{
  "n_layer": 12,
  "d_model": 224,
  "n_experts": 64,
  "experts_per_token": 4,
  "d_expert": 64,
  "d_shared_expert": 0,
  "activation": "swiglu",
  "moe_layers": [1, 2, 3, 4, 5, 6, 7, 8, 9, 10, 11],
  "router_score": "softmax",
  "normalize_top_k": false,
  "routed_scale": 1.0,
  "balance_loss": 0.0103,
  "balance_bias": false,
  "router_noise": 0.05,
  "n_groups": 4,
  "groups_per_token": 3,
  "init_std_router": 0.0308,
  "lr_router": 0.00121,
  "vocab_size": 27714,
  "norm": "layernorm",
  "norm_eps": 1e-07,
  "tie_embeddings": "early",
  "optimizer": "soap_variant",
  "lr": 0.00827,
  "batch_tokens": [65536, 131072],
  "seq_len": 512,
  "train_tokens": 383700000,
  "steps": 4117,
  "dataset": "wikipedia_en"
}
Below are experts of layer 3 (counted from 0) of a mixture-of-experts language model. Rows are named router (the router's row for the expert), down (a neuron's output weights, with its number) and show model dimensions 0-223. Each number is 50 + 10 x the weight over its row's rms, rounded and kept within 0 to 99.
After each expert's rows: a language model's description of what the expert responds to. This comes from a sample of Wikipedia text that the model never trained on.

# expert 19
router:50 40 56 71 43 55 72 36 54 29 36 41 47 51 37 35 38 35 41 46 69 59 46 49 56 51 59 49 49 50 56 36 62 43 43 46 54 53 40 56 44 37 65 40 68 58 45 53 47 53 50 40 49 51 52 57 39 33 66 54 48 41 39 66 66 44 60 72 44 44 30 44 52 84 46 47 42 47 39 50 52 41 68 39 34 56 46 58 61 57 48 53 51 38 55 28 54 40 59 56 57 74 40 69 34 62 48 60 42 59 54 46 53 61 41 59 45 54 61 47 46 63 51 40 63 45 62 35 47 47 50 59 33 40 44 67 60 47 58 49 45 42 45 57 61 27 47 57 45 51 40 35 52 57 57 61 40 59 53 47 65 51 58 33 60 32 62 55 55 40 57 58 60 62 36 42 56 49 45 56 50 52 60 42 49 49 65 45 41 37 60 41 59 49 46 60 41 42 38 49 56 43 36 36 65 59 56 61 53 56 54 36 47 58 41 44 65 61 36 62 50 51 62 53
down1:46 57 45 52 45 79 44 46 46 34 49 62 40 45 52 35 25 38 51 42 58 57 45 50 43 34 49 47 53 65 47 52 40 42 50 42 50 48 62 50 52 53 56 45 75 41 48 34 46 67 54 61 38 41 51 43 24 43 49 37 40 39 52 32 54 49 44 60 48 45 50 53 45 37 49 50 45 50 48 46 41 67 60 50 62 48 51 54 71 44 47 47 59 51 54 35 46 30 59 55 27 60 50 54 47 60 34 40 60 44 63 51 43 54 47 73 19 46 51 67 60 56 56 38 31 51 48 65 56 43 69 40 54 40 48 53 65 37 66 42 52 54 45 48 62 51 50 43 50 50 62 57 49 51 67 50 66 20 50 40 51 64 56 52 60 55 53 58 52 50 50 61 84 49 53 59 50 49 57 25 47 51 49 62 62 47 51 56 50 37 57 54 20 45 50 57 52 48 53 52 54 50 47 65 49 51 48 61 50 52 52 53 50 48 74 51 60 47 57 51 52 55 52 33
What it handles: American institution names, periods. Sentence-final periods and the "for", "of", "at" inside institution names like American Association for, University of Illinois at, United States.

# expert 22
router:54 36 55 52 42 54 55 32 45 53 51 28 43 58 47 62 51 36 64 44 56 58 38 42 72 35 53 44 43 62 44 52 36 39 32 51 54 31 52 62 36 61 56 61 35 47 59 31 42 66 46 59 48 50 53 44 36 62 63 49 51 38 47 68 51 54 59 36 49 42 43 50 60 39 44 47 42 46 39 57 51 50 62 43 41 64 55 36 60 53 38 39 56 30 51 44 60 37 59 52 43 50 37 62 56 55 72 71 57 46 37 50 61 53 62 47 39 30 48 68 34 40 66 53 61 44 55 47 59 42 61 53 61 49 56 52 59 49 58 47 58 62 52 63 70 40 59 39 47 54 56 59 56 59 60 39 62 62 62 41 60 66 52 40 58 22 44 54 56 52 41 62 35 53 55 61 53 46 47 43 45 53 54 28 29 65 57 49 45 54 42 54 58 51 40 54 70 38 57 45 58 35 37 49 49 71 48 39 41 67 47 59 45 50 56 53 60 43 42 44 41 54 60 64
down0:52 57 48 41 52 51 47 50 41 51 56 44 50 52 53 61 50 28 47 62 47 48 42 52 52 25 40 52 73 53 58 46 31 50 60 46 58 52 67 61 56 57 54 51 41 54 57 44 50 49 40 53 46 38 40 51 60 45 65 51 35 43 45 17 54 52 50 54 36 45 36 46 50 43 37 62 65 46 37 60 54 57 49 39 52 56 56 49 49 46 58 67 44 64 65 53 45 41 84 28 55 54 53 50 39 47 50 41 45 53 66 69 50 46 50 49 50 46 41 69 53 31 48 44 81 54 52 48 38 60 47 31 45 49 49 41 39 66 57 49 57 59 51 46 59 53 63 42 47 47 55 49 86 73 58 38 49 58 60 56 65 54 48 47 60 66 62 66 51 48 50 70 42 37 51 38 43 45 43 50 50 46 37 54 51 55 36 49 26 68 51 38 53 39 53 24 57 35 43 51 57 49 56 52 54 61 54 38 41 52 35 48 54 46 54 45 60 48 43 41 43 53 52 43
What it handles: Table cell separators. Pipe separators in wiki tables, mostly after name or text cells such as church names, players or places, sometimes semicolons and colons.

# expert 4
router:54 43 38 58 50 37 28 58 50 53 56 54 63 46 62 70 61 63 59 48 57 45 54 53 31 41 50 52 46 54 60 58 46 42 44 58 63 56 60 38 52 44 56 43 41 61 58 49 67 44 47 39 59 48 46 44 50 60 29 46 50 48 49 41 48 52 48 42 59 57 47 50 53 68 53 41 54 42 51 50 40 49 59 39 41 55 45 40 28 45 47 40 64 39 69 63 50 42 52 57 58 26 32 44 51 59 41 49 30 53 58 57 57 42 28 47 56 61 44 46 65 39 37 60 47 37 62 46 44 70 45 44 70 58 42 47 45 42 53 46 51 59 57 39 36 35 56 62 51 34 35 51 42 54 53 28 54 31 47 54 35 49 22 59 37 69 56 45 51 51 50 35 67 42 43 53 42 34 40 49 59 73 65 53 71 38 54 51 57 40 34 46 50 54 64 45 67 58 58 59 48 47 47 67 51 55 70 59 58 45 35 34 67 42 61 53 37 53 47 61 51 47 46 59
down0:52 56 35 57 49 59 57 41 49 51 41 74 56 47 70 47 53 50 46 57 52 56 46 63 48 51 44 50 26 50 47 39 56 44 48 50 43 53 48 38 42 56 49 53 69 47 50 62 50 41 45 51 52 51 51 46 67 49 46 50 56 58 45 45 51 51 24 31 53 63 71 06 46 50 49 75 41 54 55 65 38 41 51 24 45 61 48 42 33 38 57 58 48 47 78 37 39 62 70 48 56 52 52 54 50 69 54 48 52 25 51 46 53 42 45 56 52 54 70 36 45 46 51 37 44 59 49 47 51 43 60 36 48 49 45 51 51 47 47 53 49 53 51 50 45 40 60 54 56 49 53 50 44 46 52 40 51 57 47 74 59 27 82 38 32 59 59 47 73 52 49 25 48 72 49 62 56 47 54 51 54 58 44 53 41 63 50 47 51 46 28 40 52 55 52 44 57 53 47 47 47 56 66 50 54 62 52 65 50 50 49 42 49 45 54 48 35 58 42 49 57 57 65 46
What it handles: Word-initial noun pieces. First pieces of content words or short nouns after an article or possessive, such as per(imeter), sn(ipers), air, water, coal.

# expert 8
router:41 55 43 49 61 53 44 36 54 56 47 53 40 65 41 54 47 46 53 61 46 43 49 55 55 67 58 34 57 46 42 59 64 55 60 58 58 55 54 48 57 50 74 63 30 61 36 52 53 56 59 43 45 40 42 57 60 55 38 32 55 59 59 51 46 60 42 41 65 50 50 46 55 62 25 63 54 47 58 64 33 44 43 60 49 52 63 44 43 45 50 20 35 45 69 56 59 52 26 53 63 42 53 33 46 69 39 40 56 43 54 59 76 64 61 62 57 56 43 31 42 54 45 44 50 43 49 51 50 61 50 39 48 48 41 46 36 60 39 59 49 47 66 52 64 65 53 61 60 53 62 43 49 52 41 36 47 42 44 58 66 67 41 60 29 61 53 54 28 51 44 41 41 52 36 51 61 26 55 45 44 51 48 32 55 41 46 55 70 35 58 37 50 47 49 55 41 47 46 48 53 55 61 68 50 57 36 44 35 50 41 45 48 52 68 44 42 69 66 42 47 49 39 53
down0:56 44 35 41 55 60 48 21 43 59 67 51 44 43 61 56 50 40 45 49 39 46 45 50 57 49 53 34 37 39 62 46 51 33 43 50 36 48 58 74 43 58 63 51 38 53 61 59 52 53 52 55 57 68 51 50 50 55 45 54 40 38 52 33 71 59 33 25 52 50 67 39 60 48 40 39 15 64 39 73 52 50 53 61 58 45 44 45 41 47 68 45 47 52 52 50 45 54 77 51 51 48 61 59 34 57 45 57 50 34 49 46 46 35 48 48 51 45 54 67 50 60 41 48 30 50 53 44 47 66 49 64 56 52 51 39 50 42 36 44 50 50 54 59 46 39 55 44 46 50 48 52 45 53 45 49 79 69 55 60 57 52 57 48 48 41 58 45 38 56 46 49 89 32 48 52 58 47 45 55 31 36 62 41 53 56 56 46 51 63 39 47 52 45 48 50 42 47 52 49 55 52 45 53 50 47 53 44 56 51 55 50 35 13 62 50 58 44 56 47 54 59 51 53
What it handles: Abstract adjectives and nouns. Abstract nouns and adjectives after the or a, often suffix pieces like -ological, -ative, -ation, e.g. political, precise, specific, fact, portion.

# expert 50
router:45 63 44 37 66 40 36 50 37 39 55 55 49 49 44 64 61 55 55 41 55 35 52 56 54 44 59 25 51 57 34 70 52 53 65 52 50 51 66 33 61 52 67 47 58 51 41 66 73 41 46 51 58 30 38 61 42 51 56 65 58 58 66 52 43 54 45 52 55 58 51 50 50 71 55 48 65 39 40 60 52 53 54 55 50 54 59 33 46 50 34 41 56 48 67 43 53 43 25 52 56 45 47 35 48 75 37 48 40 50 56 59 39 33 52 48 50 51 38 33 71 47 42 42 46 38 57 52 42 69 59 57 38 48 47 45 54 61 66 47 48 47 67 45 53 74 62 62 42 42 47 46 58 38 41 46 52 59 46 39 42 57 48 58 25 66 43 60 49 46 58 45 44 48 48 46 55 39 57 45 66 65 54 47 60 48 57 40 48 40 48 55 63 49 53 40 45 49 47 32 16 51 55 62 64 49 62 46 55 55 50 29 67 52 53 66 39 49 53 45 39 49 46 46
down0:51 26 50 57 44 64 51 48 74 49 41 62 50 49 49 44 42 43 31 61 47 68 42 52 63 66 58 65 57 48 49 68 57 51 49 45 46 49 49 32 50 45 61 53 45 40 45 55 43 49 53 63 52 45 46 65 47 46 51 65 27 54 63 34 63 41 46 50 65 40 44 45 51 36 50 40 40 38 53 47 55 49 38 39 48 44 38 44 46 57 41 50 54 47 65 60 55 70 58 50 53 57 39 45 51 54 73 42 32 61 58 37 43 48 66 51 71 48 50 50 49 45 46 51 49 44 46 47 50 52 66 33 52 69 55 35 78 39 50 50 52 58 30 67 46 26 53 56 56 52 50 53 67 75 39 59 67 47 41 48 75 40 58 65 68 38 59 51 46 51 50 55 44 60 49 60 45 63 48 54 49 53 49 59 47 41 54 54 52 48 61 19 49 49 27 50 40 54 38 50 37 43 49 45 37 50 37 45 46 44 50 56 51 35 32 32 41 52 47 46 64 51 52 52
What it handles: Time and ordinal nouns. Nouns and adjectives of time, order and quantity after the, a or his, such as time, first, year, final, same, another, position.

# expert 54
router:58 54 53 44 48 37 35 59 49 58 61 48 60 62 45 46 56 22 61 62 60 61 53 39 57 46 47 59 53 63 43 46 41 62 68 51 38 52 46 31 44 36 43 35 39 57 45 54 50 50 33 52 46 47 36 54 69 71 50 45 51 48 52 65 55 72 64 41 39 57 46 51 48 32 52 51 43 51 46 49 64 54 46 29 41 63 53 51 43 59 44 53 24 56 32 59 22 69 48 51 37 49 52 46 59 51 34 44 40 47 54 60 65 63 47 39 54 50 55 48 44 45 55 31 67 65 66 55 42 56 40 44 42 59 45 44 44 52 54 51 52 63 52 32 34 54 40 55 46 52 49 62 45 41 56 38 37 47 59 59 59 49 61 52 47 33 48 36 44 62 47 48 62 55 68 41 64 52 52 35 47 50 46 54 31 66 38 58 45 56 66 47 57 58 42 46 33 54 64 35 35 49 48 25 48 37 36 43 64 42 47 42 73 51 66 49 49 51 58 56 49 51 60 50
down1:41 51 45 50 77 67 47 55 42 50 52 46 48 75 67 52 35 50 46 38 38 27 40 42 60 49 58 33 51 65 51 60 58 49 67 51 49 45 20 49 51 36 42 40 61 64 70 54 49 63 48 53 49 27 57 51 45 38 47 60 48 50 58 55 53 61 31 30 39 57 58 52 43 42 72 32 50 52 49 58 46 51 45 47 44 52 58 59 48 41 66 48 54 35 31 64 47 54 51 25 60 38 59 30 50 58 72 50 57 55 46 54 53 63 54 52 48 53 39 44 48 48 47 48 39 54 55 67 38 60 44 44 34 66 31 68 56 62 45 47 57 51 62 61 47 45 54 43 45 39 51 35 41 37 52 47 61 35 53 53 52 77 51 49 47 51 45 26 65 59 63 49 43 52 47 50 54 42 60 61 36 46 54 49 32 30 58 58 48 51 49 50 53 51 50 47 62 39 53 45 53 47 56 48 51 36 50 50 58 50 46 48 71 68 44 52 36 47 44 54 50 46 53 41
What it handles: Infobox field labels. Field names and list markers in infobox-style lists, such as Binomial name, Species, Website, Years active, Date of birth.

# expert 55
router:33 48 47 39 42 56 53 55 47 50 52 58 28 48 52 69 62 47 49 58 53 44 54 41 62 36 50 47 34 36 38 45 41 46 55 48 40 47 48 30 49 37 47 41 53 83 34 48 60 44 52 50 33 71 57 50 57 52 33 52 62 50 57 55 52 59 44 47 49 59 63 59 49 69 48 43 57 31 27 41 33 43 54 61 51 63 58 27 48 49 39 69 68 55 51 45 33 41 45 51 47 53 55 52 54 51 54 46 67 39 40 57 42 48 34 54 44 54 52 52 46 43 51 66 32 29 56 44 54 41 40 46 71 55 52 38 53 57 57 49 48 36 50 51 41 42 58 55 38 54 31 73 41 71 42 67 50 50 38 51 67 61 36 57 43 63 61 53 51 49 54 61 55 62 34 53 38 38 46 56 59 49 49 50 44 60 47 61 58 32 51 60 59 51 56 46 59 49 61 37 41 52 50 43 47 51 41 58 55 36 37 74 52 55 39 46 28 57 51 71 46 56 63 51
down0:37 59 60 67 47 55 51 57 49 39 48 75 48 37 59 51 49 45 64 50 55 53 42 45 50 56 54 66 42 41 39 53 49 56 19 54 56 45 43 58 50 52 42 52 59 70 45 41 47 51 51 47 56 46 46 51 36 49 48 51 51 29 44 53 45 50 55 38 44 52 39 50 35 57 52 51 43 39 30 48 76 49 48 45 43 50 59 45 52 49 39 58 40 24 51 51 58 62 50 55 64 54 38 38 55 54 46 49 43 52 40 43 12 51 57 56 69 50 45 60 59 78 39 58 50 63 69 56 65 47 50 50 36 59 49 49 42 47 49 33 51 57 43 50 38 51 52 57 44 49 49 72 57 49 50 47 28 44 36 55 74 44 58 45 51 50 51 24 37 49 50 50 49 48 56 52 61 44 60 48 50 52 74 51 47 55 45 48 43 28 53 63 33 53 73 40 50 52 54 29 54 40 41 55 56 50 42 60 59 63 42 64 67 49 51 76 56 51 43 40 41 50 55 54
What it handles: Numerals. Digits and number pieces in scores, statistics, dates, measurements and money, like 5/16, 2010–11, $134.3 million.

# expert 29
router:48 60 64 54 58 49 49 56 44 62 49 66 54 54 66 47 56 31 69 47 50 65 41 45 58 57 45 72 51 44 38 41 41 53 48 60 43 50 43 29 40 29 48 46 41 68 47 59 43 49 39 58 59 39 37 56 61 55 55 59 50 47 57 44 38 73 52 34 42 60 62 48 58 27 71 53 35 44 47 54 76 47 22 36 41 58 73 49 37 52 51 60 30 65 42 56 42 52 50 56 42 46 53 46 62 52 44 40 55 37 51 55 48 67 39 52 54 50 61 41 50 48 54 51 66 54 61 49 41 58 49 46 46 52 48 53 40 46 56 62 63 67 39 44 29 46 47 44 48 48 37 70 38 55 43 52 35 39 58 59 61 60 70 52 50 49 40 54 34 59 55 55 56 41 54 45 60 46 59 47 60 36 43 39 36 71 33 71 38 60 66 53 53 54 49 52 36 41 51 46 48 48 46 32 51 42 42 44 62 44 46 58 67 53 54 35 51 40 53 53 54 44 66 46
down1:65 60 40 46 54 47 43 53 57 44 33 41 44 74 46 31 44 54 01 46 47 58 44 29 50 55 49 35 48 43 50 47 61 41 45 58 54 59 39 58 61 58 52 41 35 52 59 50 61 50 44 45 54 51 45 31 50 50 53 53 46 53 42 45 47 52 49 43 44 44 47 60 69 49 50 51 46 43 29 53 43 62 62 50 61 46 58 48 68 47 53 51 60 51 65 46 64 56 39 42 66 45 67 51 43 52 52 46 39 31 52 58 61 48 53 49 30 55 54 40 51 50 36 59 38 57 41 57 53 50 56 53 43 56 39 48 39 42 54 49 53 53 54 46 56 52 48 42 45 52 26 56 55 61 58 70 64 45 54 42 56 61 38 41 41 49 46 50 44 68 51 33 50 45 51 46 50 58 53 54 42 22 50 52 59 65 46 52 33 42 41 80 41 50 63 48 40 51 39 66 39 51 49 66 67 75 62 63 47 65 47 37 59 49 59 58 57 28 53 50 49 52 67 31
What it handles: Table header labels. Column headers and label words in sports, election and taxonomy tables, such as Country, Pts, Loss, Total votes, and cell entries like MF.

# expert 9
router:39 58 63 51 53 44 72 49 54 52 58 52 58 52 60 47 65 28 64 44 45 54 47 40 53 44 55 81 42 53 50 36 59 42 51 56 44 46 41 35 31 35 54 41 53 62 42 60 52 57 38 48 66 50 33 60 43 53 50 54 45 35 62 56 42 66 56 54 46 66 43 42 46 35 49 45 37 28 43 58 82 37 42 29 52 67 73 41 38 37 63 58 46 64 51 56 29 48 45 46 55 48 50 57 61 58 46 42 36 47 62 60 52 39 53 40 54 45 43 55 33 57 60 62 36 49 61 40 62 57 37 53 38 64 61 60 57 54 51 54 49 60 51 61 32 58 49 48 33 44 43 76 44 46 55 79 51 36 47 45 48 56 58 66 59 49 44 46 49 56 46 52 60 61 42 46 60 45 42 37 62 50 52 46 35 45 53 57 48 57 52 55 57 54 50 51 48 38 42 40 42 53 44 46 63 43 59 40 67 48 55 71 49 51 51 32 63 60 41 37 46 46 49 46
down10:52 50 43 42 47 42 65 48 51 56 43 66 52 31 58 49 58 37 50 45 53 49 57 38 46 52 61 60 44 41 51 50 64 58 58 48 60 47 45 60 43 49 45 51 60 55 56 59 48 50 42 54 34 48 52 42 46 53 42 59 40 59 48 52 39 67 43 57 51 49 49 46 37 49 55 63 55 76 35 42 48 49 51 50 40 51 47 65 54 54 56 59 71 41 45 37 38 51 73 72 61 26 58 53 45 60 49 48 47 47 52 43 45 33 54 56 50 45 39 66 51 39 37 48 49 63 67 41 43 49 45 51 49 51 50 54 49 51 63 44 68 44 58 67 52 43 63 60 58 51 53 60 50 54 25 52 45 53 57 29 56 47 56 66 24 41 40 62 55 72 56 47 50 37 51 58 63 46 53 70 53 56 39 81 50 50 34 55 56 50 47 48 45 50 47 75 44 53 50 38 39 66 36 46 33 27 19 52 52 50 36 60 53 32 38 31 43 56 50 51 38 38 43 69
What it handles: Names in sports tables. Country, nationality and event names in sports and results tables, such as French Open, United States, Italy, Championships, Danish.

# expert 52
router:50 44 39 64 40 57 46 51 45 43 57 59 46 62 56 49 57 56 30 43 36 67 57 47 60 61 69 51 57 39 40 39 51 50 41 49 37 70 57 47 60 50 66 42 40 63 53 40 54 53 48 30 45 56 69 39 36 47 45 47 49 58 55 69 43 53 57 29 67 42 33 51 39 61 58 38 53 49 56 52 40 75 45 39 30 38 46 55 45 49 60 54 71 51 57 39 42 44 48 44 60 40 56 51 59 58 55 45 56 38 50 41 71 55 53 58 49 48 48 51 51 41 50 51 59 56 59 42 54 61 16 37 57 57 60 60 57 37 51 51 41 78 64 63 35 42 59 53 46 71 46 67 44 53 49 61 56 57 42 49 48 50 42 42 47 39 53 45 52 45 40 52 60 68 60 50 40 36 47 49 52 52 64 48 50 69 43 54 60 27 35 62 53 64 67 43 45 31 64 56 52 52 53 32 52 61 51 42 41 49 29 60 39 50 59 53 43 47 38 58 36 56 56 40
down0:54 52 59 58 48 40 50 52 58 45 59 51 56 68 55 42 44 52 77 48 41 27 54 46 42 48 51 56 45 51 52 53 46 54 76 57 23 51 35 46 48 58 38 48 50 45 67 63 52 53 53 50 51 46 49 51 53 50 41 31 41 40 59 45 30 53 52 55 57 40 67 50 59 46 55 51 61 50 49 52 51 66 56 38 52 43 50 50 55 31 59 48 43 55 52 50 54 46 46 49 31 51 24 71 60 53 58 36 46 50 50 44 51 45 58 56 59 56 46 65 50 58 46 58 57 43 46 52 51 48 58 35 43 41 18 57 54 33 54 62 56 51 33 38 51 45 41 26 51 54 45 66 50 47 50 41 51 49 46 45 43 27 60 63 48 46 49 73 52 44 11 55 70 51 57 41 58 57 59 54 54 50 72 50 49 64 51 48 32 63 51 52 48 40 27 56 60 51 51 47 57 41 62 41 45 44 32 49 41 53 60 77 50 68 61 48 46 35 40 61 50 50 43 47
What it handles: Slashes and semicolons. Slashes, semicolons and percent-semicolon sequences in dense lists and tables of numbers, codes, country abbreviations and line breaks.

# expert 14
router:70 42 47 52 35 44 53 53 43 50 54 52 38 55 66 72 54 33 39 52 54 68 46 29 60 35 59 57 39 37 47 42 54 40 51 60 58 54 38 51 33 53 21 51 43 63 68 59 40 55 63 66 24 58 62 59 57 51 30 50 52 42 60 55 64 50 43 60 47 55 49 42 49 63 52 44 42 46 37 37 36 48 42 60 49 54 52 48 47 58 35 51 64 53 41 57 54 47 50 34 47 64 37 49 62 40 68 47 41 47 45 50 53 48 68 46 41 36 61 60 49 57 63 30 59 46 47 42 55 47 46 57 61 63 44 40 48 30 54 48 41 45 55 61 44 29 43 57 42 45 52 75 54 65 47 59 56 53 53 47 40 58 53 52 60 45 70 60 60 39 50 51 69 59 42 43 52 45 41 51 52 54 60 57 51 24 59 37 39 37 42 65 32 60 54 43 49 67 53 40 60 48 44 39 51 42 54 61 46 44 39 48 40 60 52 43 34 47 51 78 51 63 42 51
down0:50 46 64 52 49 47 49 44 60 45 49 50 53 56 48 65 74 62 70 47 52 60 69 55 68 44 54 49 58 58 39 49 78 32 50 50 34 50 56 57 42 59 52 48 38 55 51 58 47 35 49 45 64 43 60 50 55 45 30 29 44 48 49 51 58 42 15 35 44 44 56 47 50 44 65 52 43 39 52 55 48 55 44 48 55 37 47 38 55 40 65 44 21 68 54 59 41 42 55 28 77 46 52 58 45 53 55 54 53 32 49 54 43 64 25 60 52 27 68 42 44 51 59 47 32 61 49 54 53 46 70 57 49 50 50 44 63 48 50 41 48 52 52 40 62 62 40 46 51 57 53 54 50 56 31 53 50 42 38 46 52 54 52 48 37 50 50 50 58 51 48 55 48 37 62 61 50 49 51 48 50 52 80 49 50 71 51 52 74 45 60 42 59 47 50 51 44 55 51 59 41 38 49 40 62 42 49 33 47 47 38 48 72 55 43 47 31 51 58 42 55 48 57 69
What it handles: Separators in sports results. Colons, dashes, line breaks and closing parentheses separating fields in football results, scorer lists and tables, e.g. the line break after Cesena 1-0 Pistoiese.

# expert 59
router:48 65 65 49 32 54 44 54 61 51 59 44 43 52 50 66 64 50 51 63 43 53 52 37 58 57 53 68 44 43 38 35 34 47 51 36 48 71 42 36 50 51 36 39 44 66 49 64 44 47 66 54 44 61 61 47 58 52 37 46 55 43 50 44 46 60 49 50 44 55 49 54 44 27 47 25 50 40 52 51 48 51 32 48 58 46 82 40 44 45 42 58 53 60 63 66 49 53 61 22 73 51 46 48 71 42 64 65 52 51 53 43 43 40 31 48 54 50 52 49 42 55 63 61 39 37 51 54 63 48 46 56 53 49 51 48 59 26 58 49 54 45 46 41 56 32 51 44 56 60 43 61 41 58 42 70 58 57 61 47 58 70 47 61 50 52 52 45 47 57 50 69 60 58 47 58 34 43 51 39 60 54 49 57 37 60 50 57 69 50 55 57 48 77 49 68 57 47 46 54 56 63 52 40 53 39 49 73 49 23 47 37 59 61 39 41 46 52 46 45 54 60 50 39
down0:50 62 62 53 43 47 43 50 48 32 49 44 13 42 47 53 60 08 49 62 44 52 61 45 42 44 51 46 61 46 70 72 40 48 35 46 55 49 51 50 55 51 49 42 37 72 53 47 49 52 76 38 55 43 49 47 63 49 50 40 54 47 51 47 35 50 61 61 52 51 34 48 49 48 44 63 48 52 35 42 62 41 60 45 43 42 50 39 47 43 54 54 79 63 44 59 50 51 50 55 44 53 50 45 60 46 52 56 48 51 49 51 50 56 61 53 44 46 19 61 70 56 56 56 86 61 43 49 30 41 57 37 45 58 51 46 34 50 43 45 50 48 44 34 86 49 50 51 43 50 52 51 62 43 30 50 57 53 53 49 43 49 64 34 51 67 54 43 41 52 34 50 53 63 58 50 47 54 49 44 62 49 51 60 52 52 57 68 38 59 47 50 58 53 54 49 62 54 53 40 29 52 44 47 49 52 50 53 46 42 47 50 56 65 44 71 53 59 43 47 56 48 62 51
What it handles: Table numbers and scores. Small standalone digits in tables and results, especially tennis set scores like 4–6 and zeros in statistics tables.

# expert 38
router:47 38 59 73 47 36 57 43 51 39 36 43 42 48 52 61 42 54 54 45 56 63 45 54 61 45 66 45 43 42 42 52 58 53 40 38 45 45 53 57 51 40 66 59 70 41 48 41 54 56 60 46 47 52 53 40 42 30 34 42 64 52 31 52 58 43 57 46 36 40 51 76 49 86 57 52 50 47 40 41 40 55 49 52 51 64 47 34 47 54 53 37 52 49 51 39 51 52 51 54 40 63 54 71 47 38 53 51 43 79 35 43 59 43 46 49 43 65 63 48 52 53 53 47 42 27 54 47 59 55 29 45 39 44 30 54 57 55 57 70 51 44 46 42 53 32 45 56 47 53 44 51 33 62 68 50 50 61 44 42 62 48 53 38 43 51 67 62 60 37 53 41 30 59 59 21 51 47 49 51 52 52 47 55 58 50 65 44 41 40 50 39 35 46 47 45 62 32 61 62 57 47 47 55 69 46 52 43 51 35 32 34 47 42 53 45 41 43 58 73 55 54 58 55
down1:50 42 60 46 29 51 51 57 49 56 76 55 47 33 42 57 53 70 49 44 60 50 38 62 53 51 49 18 59 70 64 51 52 58 50 52 71 52 47 77 54 48 38 52 45 56 60 43 45 49 68 49 52 53 74 46 48 42 63 39 42 49 50 51 44 41 64 58 43 57 56 55 50 43 51 53 52 61 58 68 41 59 53 33 49 43 53 61 50 49 52 51 50 49 49 48 51 46 54 61 55 45 56 55 50 62 44 48 31 75 69 51 47 53 48 64 46 49 65 58 44 45 47 29 55 38 43 49 61 48 54 71 43 49 18 50 48 32 51 48 50 48 46 45 42 58 50 59 52 33 52 19 51 34 63 52 40 37 53 59 52 51 71 41 49 50 48 48 52 41 57 51 50 33 49 49 51 52 47 45 50 37 64 33 28 42 50 59 57 49 46 52 46 55 51 57 32 70 53 48 43 52 41 42 55 40 43 50 61 55 36 34 56 41 35 50 61 64 41 47 24 48 43 35
What it handles: Sentence-final periods. Periods and other end punctuation closing sentences, often before a line break, plus periods inside numbers and abbreviations like No. and Inc.

# expert 34
router:51 41 46 44 43 50 60 53 32 56 52 50 30 50 59 45 47 36 71 45 64 59 42 44 55 37 61 43 37 64 43 57 41 38 37 45 41 52 57 43 42 41 59 51 33 54 54 41 44 44 24 55 58 46 58 40 58 49 58 48 38 45 52 70 59 63 61 41 35 60 75 39 49 46 43 44 45 42 28 45 59 52 50 31 43 50 41 38 61 60 44 64 58 64 46 45 30 46 63 26 46 60 59 61 50 41 54 62 47 41 32 63 48 56 59 47 51 46 54 56 45 56 60 58 59 46 53 43 60 41 69 70 47 51 48 50 52 42 61 41 50 64 47 51 53 43 58 40 40 57 48 59 41 55 57 63 42 66 58 57 57 66 51 26 44 37 66 55 60 59 55 52 55 65 63 61 52 60 68 41 47 59 31 41 36 58 43 42 37 48 63 62 56 59 36 54 59 27 58 47 68 50 48 53 53 61 60 34 39 59 38 62 44 60 44 47 56 44 32 44 39 58 57 51
down2:55 44 48 44 62 67 41 63 66 62 29 49 38 62 43 39 51 50 47 60 52 48 48 36 37 56 45 50 49 53 64 46 51 49 48 50 72 32 48 47 32 76 37 61 50 46 64 47 49 73 54 66 48 64 70 68 74 49 54 59 46 25 54 42 53 41 49 26 50 51 58 33 62 44 64 47 54 50 46 53 47 44 54 42 48 44 47 52 53 57 38 50 46 48 42 43 51 54 67 39 54 47 53 41 51 57 33 64 46 50 54 64 49 58 31 27 50 51 50 52 30 46 43 55 31 40 46 57 61 68 48 48 52 60 71 58 50 50 48 55 48 56 36 57 50 61 43 56 52 44 47 61 50 57 29 43 44 50 36 49 60 36 49 37 39 50 51 44 65 74 25 54 56 58 58 39 57 39 52 48 63 55 60 30 43 73 47 64 49 52 50 39 32 46 46 56 52 39 50 42 53 34 49 53 50 48 45 48 49 52 43 66 41 55 50 56 44 57 65 54 53 68 39 50
What it handles: Numeric table separators. Pipe separators in wiki tables, mostly after numbers or scores, plus semicolons in score lists like 0–0; 1–0.

# expert 25
router:40 44 60 54 43 39 43 53 43 41 51 56 53 56 57 58 56 48 56 42 60 63 41 50 52 49 57 43 47 48 44 58 35 33 43 32 58 68 56 32 46 38 58 32 49 59 54 56 39 38 67 54 70 50 57 36 44 33 39 49 45 43 39 55 55 48 46 41 43 51 58 38 42 36 39 36 48 43 34 51 62 68 51 53 42 46 46 37 64 50 44 56 39 61 43 45 36 54 50 29 67 62 70 61 58 50 60 55 63 44 34 54 40 37 52 47 56 35 43 55 62 64 59 65 54 56 59 43 72 56 58 48 57 46 59 45 53 35 53 54 54 57 58 31 43 45 47 54 43 64 52 60 40 67 48 65 36 63 54 38 52 77 65 40 47 32 48 52 57 63 43 63 63 68 48 36 45 62 54 46 51 54 48 47 27 59 49 40 48 42 60 68 61 63 43 54 63 43 52 43 54 43 36 39 48 56 63 42 32 64 40 72 38 41 40 46 62 38 40 44 50 58 56 48
down2:50 63 68 38 60 51 53 39 50 57 40 49 32 33 65 36 60 41 64 38 50 74 28 48 56 61 68 44 73 49 43 56 44 77 55 64 48 58 37 41 54 51 53 52 49 56 50 58 48 54 49 48 45 59 40 46 49 45 33 55 52 53 44 51 55 51 62 51 44 40 39 64 51 64 49 77 43 47 57 41 49 72 49 40 25 51 66 59 31 46 46 49 39 49 67 49 47 49 45 60 55 45 52 49 46 55 52 39 60 58 58 49 50 35 47 50 50 58 38 55 53 47 47 37 43 56 55 40 35 74 47 50 46 26 45 49 32 49 49 44 52 49 74 50 52 31 22 33 69 56 57 47 56 48 51 52 50 55 50 50 22 47 49 49 57 50 51 65 56 51 46 47 32 49 48 47 30 58 54 72 49 49 48 48 57 48 62 49 40 59 57 57 33 40 42 50 50 43 47 54 64 66 44 50 30 50 57 37 53 53 35 43 53 48 50 58 51 26 56 61 46 58 49 47
What it handles: Table cell separators. Pipe and semicolon separators between cells in numeric statistics tables, such as sports season stats, election results and rosters.